config.toml
num_hidden_layers = 8
experts_per_token = 1
d_expert = 256
router_score = "softmax"
balance_loss = 0.00562
lr_router = 0.00109
learning_rate = 0.00367
Below are experts of layer 2 (counted from 0) of a mixture-of-experts language model. Rows are named router (the router's row for the expert), up (a neuron's input weights, with its number), down (a neuron's output weights, with its number) and show model dimensions 0-127. Each number is 128 + 24 x the weight over its row's rms, rounded and kept within 0 to 255. Numbers have three digits each.
After each expert's rows: a language model's description of what the expert responds to. This comes from a sample of Wikipedia text that the model never trained on.

# expert 7
router:131107155140155153087176141166120105118119136111125130153159136133131106122114130101095171116107079159129130153091124156120154096158109152140162159099164121177103137127158112174117138115122161168091109166119161174119158074091160126129106144169128140131125129122124140074126141131153157130107125143141117106093151084109130155149099150135120119156118152160117107130136160125113118092122
up10:129131165128093135125093122109163139122145120098128122139142114080106122147131165172109129140102157106132156116125179097078098149130113138128140149123164128101111154150137162099107125090115157152184146109128118128095130144105155161141150090116093086099125103120131138162081139087138153150123149103122143124105095149139100120154127127092109165120084159148150172157138119158127141171116
down10:132121140105064112122156163105137099087078146120160111139138138098102150103143160115092100143135134128142158111116138123120096124103141100128112134185098145139128120192131123121130090138114083142141101135104088130141126132137117086153119135112103137196104111123130139194132137104060119123114117130124117121153131181133135120152143138113114102125152130096116126141088126078110129123142
up11:089123149132111102172154152140153142085170113116092142128114130145135157151185089115112126140134140157120104128144131167137119109166122129073112132126117108107115133122116131111141139152124127118113166118144114124135098120118144117167125164090129161146137094076202082156160127157124172118123129163160118129139118121134114131138131127106155206124122133148157145098109081163134125134116
down11:112127131099146117107126138127119151182147134122204106163142137134159085103116139106160114105114127085182161116113123103117108153107133119129128113091139154144130150121101130119149137153145130128124095117145117125137127149136130140021107112149106106116102124150094156114086113162133124205123130108096130101138122119103118138148156110152126130097145109146119100166129123128144148117156
up12:143106139115154089171118057139138127134137145142132103114132120151154164145129151171095135081147111103149134153172171134118139164164123106167117104135115094160126146116099123184103145092114139111115130110097108147110132127096160148204110126100124117152140104127134131143151152150132149139098129139132091162129119142133132123120169142152142163149118109090123134165113136146173148156151
down12:148122100129118125086178186160123109136107137107115143147115110118159061111119103107166103121093111165118120105119155123157119114114122109101135160132129141133141110151134180126147164132169150101095134098166091099134110098160126149115128166133118158120129122122157092098118145094161108095131187148136116169159092116086156148121152119127133123109147140132133122158144121108109079119121
What it handles: Periods ending sentences, abbreviations and decimals, such as Mr., H.E., 0.0, plus equals signs and hyphens starting headings or list lines.

# expert 17
router:134064151104123110124158132142145147134082122119146162124123146152132138132152120148121139121089127122107134161135133127119094080140128148099174133112167101166126135127176076148115136119125150112134069171150140152071143124116128150107105121123078092108131129148154177124116152122110144135093077101122128133117123114163135089109137146112178126141168126139124158148152134085141098144109
up10:162096142120144147147100086157100133117103138152123109107172130099082083125105172148140125128126130135097160139166163155100128102124137115118138156127147143132141116127132126134096142095099121089156134070131126127124138143133159124166132106134132090147133144089108146160147140121084148157132160150110128092126136173151091127077155153133140081137149159135127099150195109135119154151097
down10:133141136136107158102123153090140142129123088108131121143094150158173154127115081102104136123145075135131111152108113131131167160145097099086069127144138119090076143147138177142131089117146118160117153154139121106081111141124108171110108110168115112101183147119127146125103093137155120118103114104141107110121137105113185116138142103127099141098114150107115146134176143131147153131119
up11:138076131109147131145139138165094138144121144157155154123085120166109099097086105137113122112099112110109165096138134126129136134132112084158138117141118115155124125101145156148134150156120112150143161160102132100106180134122121152124153144132127155143165132174126122143107150115107182129145093145139095128144151167104098152141149161125128109116091128118092130088126051183149144159130
down11:110145151130111103108128098127151104141091141105088151127133155089131119121144132175167156198107117122139101107124140132152145091133188129138157123083152161131138103136112138114136118105110126096111103123088146169180090138129158169129104165148139103115106154096130141113130140115163095109110124146145120108139130141169134151120133148108165159135137118102109051137132115137165142111133
up12:172115091145168083151137113081113138138125106098137128131114118129171111150109097109148154126103169095083116195145118145100126152159093127183081149135139145104117133117167127129120156143136132143158137122122116130159142148096128100177132079141109118125108111166109115161069139137128118128106150078112161124091102100145124146099115155137141133120095132119138119105125146116109127131158
down12:090123176111123121152138073139118154138080200106157113133110149124137136100099129136101170151157102120171141135130116129150113109154131127118147120127097129128143155119109175123118169139141092090150123110132138147102122167122108137122135142146164152158114080124124160129142173147115131068158169137118112135150120161148147108095124162127129127109151124109177166119168097130136091132132
What it handles: Opening parentheses, hyphens, en dashes and slashes between numbers or words, such as (born 1978), 6–1, Russian/Soviet.

# expert 22
router:166096128104116119114128106121144130121113098109101168095126127080119085097122111105137095152125107134168159165083152088126174172147154140129104135121132109129089098162149110115146118138134131144142104127126139138105099114109123117113127133079083153104088094100157087116134152153163131133120129141126127065194111125124117155138115107162137139139121113152116120124091119128082152145165
up4:121112157127130120133134124095128123104125092121130085118136148121119090111128139138148083128121139129138095144115145147129149126143128132121133155122135160131168148120150111144146130112132154138134122121128186151111100153168093129142178165109089140147105187110189151143204154118147151109143111097170148153099157116099113144131150101160134084114050142113137122110106113127116125094111
down4:113108090131137124138126127141161097122134116123147149097171179164104145116158112094161123151122099164096110113131110125115173120136170163160117135140062115107114101151162134109160083169162105142147142124114112174124146159149138133154144147147109095151168071110152141101110103148162112082142129108111093114139131140131152104160123160112130124120109110107142136163118129108136164130147
up5:156094125115141121112137128123143147125156150116114126142150108118136086144111144101103165137147116082120129096136141106116134100138137113121094094145149149132122123095122090149088135176104106117122101160102155150147101110112160148183152095098141115157132157160131177113149160155124141073147172128129099143141152167205156137078128125145075136117115130133145129138106149118150156124123
down5:104109099127145104113141136126134142095145137112111144164114137104129136142099113122152124176126087166170133100107102179101151112136133139144147123170116121134115105123125155158107135112175109103138130084142133104114126176070090136103111127129121172183153168100121117164134128100135130158140128130115162157107097108134136133144128161126128134056144143156116155141146118065112097124146
up6:135110070156111122140139134114109134158142170147113111113090142141113134086145110154146126090191127105123087143108132127150120158174122092121114168117155140123112110088157154107143138122125097131129140122120162097181131093110106131150104180118144079133127154147095093119120144115165086151101172136105097085134152132127109122160115104133140127137106140147082129134162138100156116142107
down6:090120162169127137152125111112143122117150129126150121097141093093127134106150133095082115155117124152081145163121110131134134107107145177087153139122129140127134196145136134158139139120117110129113177114095109141127110123135109161091133124083103114107126129129169114089111136088130161129145120119122133184144112148135126116064131146159105173092149135158132177116074118111104099134142
What it handles: Plural or possessive s endings (Red Wings, Europeans), -ly adverbs, and subject pronouns he, she, they, also; also José's os.

# expert 14
router:091125145098105096154169130143157144111099160125119137109091135153127144134155112146162123141108085118144150115097184093121092123135141147120135103134155119166111130134094110150151131085156134156123116145106098142124128093103155163084090151109109151081149106129174137129100162135120127156098109140145115143122165129096158136150107104091159129147153097113153157176143150077124121155132
up3:150148106162199114121132123128140135142117147134088129131104073125076138128147112096145089111110151134127146162156147111114114154159141112149092127123161136144126135123147104143134168134133137108154145122131119170156117136138129155146117143130139144165100155132113144133130107107139133110159078173121166134167143147102171157174167137116160123085172140108106117119106087107136070098154
down3:109153091093099109145126177154092134172147127106134141125181163147133136121109151133103141109150144129138123105130095211134110135105135134101140107090132121114129122126126154123160133144097109109125128102118104136104161111120131099133155108167123116133119098117162077121112123184153130142112140110112149145134127126114134105133120160166124143090114149139152167167179153106152151191092
up4:087129132136132121133184132126150121120111160126111118132107075135111158108121138136085098119102135172164072132164161170138179125138094152156125138155102102133107131119117147099170100120114126082146158116147141137176144129141114139179155110099128172118158142111118136170140126115108097146119165128106119132122104155129113122164095102152087122113115115164100116125138174157130122093122
down4:141100121081134129131067140118123118089101083161121110107108141080108142131125102152136118168127141095131152102106134159099136143135136126129092102133125138107150116102124105148103170125121140100125108130133136120111090150127134088119097134127149122134103183163130126143130140091123148101119148171116128132160139129125131158121139149183205127162138151111098154129140079179140160175111
up5:103150126152107101148153147152125086191165115134130104130125108125097126155115112141132155105115114125099090074155109153105134115138120129142110108139129131151120131106124118114137191116082095106167137151112109139152113108139059112156096181141167153110127155143137124141164147110125114106077156091128124091127165120112122148152150133156117129114100148110143120089141135144150069122139
down5:146098141108132094101132150095117139095105158128124162112102129089133111119137160097114117120107088131155151150132133093142144164110129116115076157092110152109145114163117097133130128152102123181091145145090171124093103133112126160135190130173163136152120101118146148105101141095155143149170101136135108121134145139109135117128118133087179103100130123137125088152083097123133138099098
What it handles: Broken UTF-8 bytes in Chinese or Cyrillic text, surname endings, list dashes, is/was after subjects, and LaTeX carets.

# expert 3
router:100118129143069112126132094112157155123104152101107175130108132163127138127141109132161055143100117095145158113118130092115093153147110126130130115163138152144175097169100141153097103110133117159092095152133150145123134102089129134098126107150123134140141105122141149120118130162095157105090153146149110182089112155118133113130097112085141120178159101095137148130149137111153125132108
up12:177090083128090113131138097093122138129138111148105121136118113121107115138161129146123088134112133111128138157152141115109165128092132140126089134134076125082132182095113135130091120103118105141159114146140178104097119132094106114144142117144101108167092176144095107175148127083101151126104170121142176131114139132142134120117137153124072126130099121129141170132157126170106153114147
down12:142142116147148094126151171141099107145066085133161134132102150147088153092119135134093096102117144167128137131108116102116138106144093116098131139159141137170132135086132171121126138138115176148126119130090111119177150134114134101141082148143127129121178110122115080135112082129142107145143152115115083129153106084123143129156143130113129142123102156096131100146114163074159115156105
up13:118097128167152113091085089130067147128109146141179118147123090121137128165166145107114175144115147144087093115152105142117119127155129129174178140135090137099114145135098153132108139121163116093114128109098161108136126112126141114123158136111118146112167160151138077103069115112129100133128099120098098105116121135117167117142103120091157120135128131149138144159121150134169138159095
down13:098137110104146133114154137102162114130106118095092177163110156153105133089146137125215103112106150107121132089106125109161163155099122114125114114125135090134126096137114122134112112115109157146129125133132166103105156144160102111131095140117143116154080149111090117092138118155118156147150103113126098145141117136112183148088128137128100097146156112096121122097166090105140145130177
up14:120170162131148128154138151193185107116161146118158091121123123141126076142110153179120118118104120136130102084138141142140122124135129095141143166130093133102096105149179125126172090114107165149126100130099127118102139163152138145104109133143143106137133152128145095132130123128132134091085137173096131205097120140140088110151149113148123122123114128131145131127144088105139160105147
down14:142102099128130116156158164093096114124093129102131126120127126098122172146097115114135102118108126113113154130094157079090141107095106127125092157108131108102165093101136115157099186075093139133140070192111150083128123131149092116142148135121132125127154130089116106139173114110132134149135139100131153114146132178153143112109121134122128097118100147165134106149140160087137147123117
What it handles: Digit pieces inside numbers, mostly in tables of stats, scores, votes and durations, such as 0+3, 95.09, 2:56.

# expert 11
router:105132145098110100155159126147157146106098150124107130102087127151120145141154114149162132136108084119139155114091176096110087127129140144114137104132165128167117126137098108157142131086154122151111111134115087146118126093109155162087081142114108142078145102133171143127100158131127126148104105149145114146106159133092159133154106100095163131152156104115154159168143151081119122162148
up3:129183141132174106156093096128142115141159107107148131111132166098116127155149132121100132151153106168133129114154121177107138114093142143170139112152098116135115158153143109121100163155116160066139119114153099108110126136120090130085135143144122126137120149118110171137144129119133150079131125157143131104120160178143156118103179174132152174123074155159115147120117127139152095137120
down3:102081133101077155117143145133093128102104148132149115144101142126107127136142129108177103090059183126095131095085110129128125136133077103129114151120117151133148110126159166144163093090099158136133162091105103120098154114132101130168109153109155130122158121114168137140152113144118136133148128136132121105129131142084123140136141131115081121108122071132140091123155110136082103143116
up4:132129151156170128126113119104105137144120083143063091144138101035131099106122147120126132137121127073145128152140092140149147147127100107143070109155143140080122107127146138144119129147129094165090152145112154123137094129140098103171142146128129134127116140150132108169141129096134158134196160119121162126139177134143118143134117146146166131091145116109135133129129132131114145156156
down4:195141124121138100097110134124129113140144105121108151146123079166111129121160131093128167098139144116149171117138130135094138163108178136105111156107121141109143138100136141139114128158122117095138101134114131119153142123097188146122078107132134132152154149129103092124154118126128090130106137086132128097148116141099133172175138129122093120143148165139114130096077126148080097069093
up5:131133129147182123141165147128096117120151134117128112129116148119124098123099089146125132149137148122171106129172131138135127122089137101149123157124148153097103156156136167180128094130106118090122149097166158123132140164139108174179132154148172188142105112127103155116089130147142130154119157106113151151146102109136159090119156155139139134108095133173109061135147112155137104135108
down5:144111110123124133112128153100135117153150123140104136132147084118145134127140109094139103106144103169105117106104165104125098134155128148157173154161159108102151121138142132146120170130103108128176117174116132142157155130107116115151108094148158097152119090110110121131116123081129134143109103201128161126132178164113097101157112124146139113171146152149126125091071113124118084111176
What it handles: Middle or final pieces of foreign and unusual names and words, such as Callea, Rakuzan, Halsman, plus units like m and mm.

# expert 5
router:086166161143117096159134138117169123154123142136121118095109117154115102173129113131172135157144120126142132155083140128125097154162131147104099107167133133147087135135083134146128148115155102154102151146070075111127146083132151142136135109139118124099126123126159153141082168111136109122132063107162142155114144133138113159086091121106156116120140142147147141155172108095132144156132
up3:070110117087156165146157153110126147130155068114124116101153142124097133097142122127135108171165156166137116093173098118130143113160107143123112149111122090131138144095149126142154158123083117143117190086113114140143143127122131117155160111162167134133127132149110097094123105152098133150178143151153127135099109081084116146146126126150114155114126156118133127134168105150164132119112
down3:131115095170064116091135089101142095156112101141124114131123101134151126172127173177117104134110125148141150170119107073140118133138131099099162144141114123135123121129164142130085110104157163118118102065146137110116118096122136135142118151168111103123152116104151096160154135125151155085113100098130105140164085148115086128143123140122170106157123133151114133156133138164122145111101
up4:096134181154121134137136097159163144171131110139103130150120124115099108139106105146109141114104126206113110156096118129124124129129119111129120107106154133136143196148169125142114133136095141140136128164128119157132128117137118101178144099147092137103135135134093119129152110131145114177156155144108127126134172168089135102111096171155118149098106086079150113105169151141128116093161
down4:127144122133129090151126108114158180131130154112120101115114131086100105128129110123165060117134172136179153132139158120113117116134157092136139163129131092151166111117099122128128160119135148124087150139100139111116104079121101143139133114088139144140146140137106156127087171160144101154103165107108086146096101137107137081124115101158136070173127122165132112141100110124124100148129
up5:136147153152161140165141144164138122118164139152117105141140154155127147142104156099096129141125138095185128154132124139171075100133155058152125125182125113147137129133148158139149129111104110173158132160106113161100118126151127159180154140121132109110114154177151073114152099108122118142117146161144134154141147182140120166131120122124155128119146122160129141131133135170092120130152
down5:127115114103153163112156107116136136122120138149092152138128067162116146146101106153168140140099118148091124133126097131145165064104145170149120074159105116152154118106148106088092142134159144164149111102099156132160128119109111128089127132143165127127131141070104127090130126103124122165149161131115141129132100166156097127116137147152142115100160159104122160168127132112151160135103
What it handles: Sentence-opening pronouns and determiners like It, this, there, which, plus heading equals signs and the "This" piece of Partick Thistle.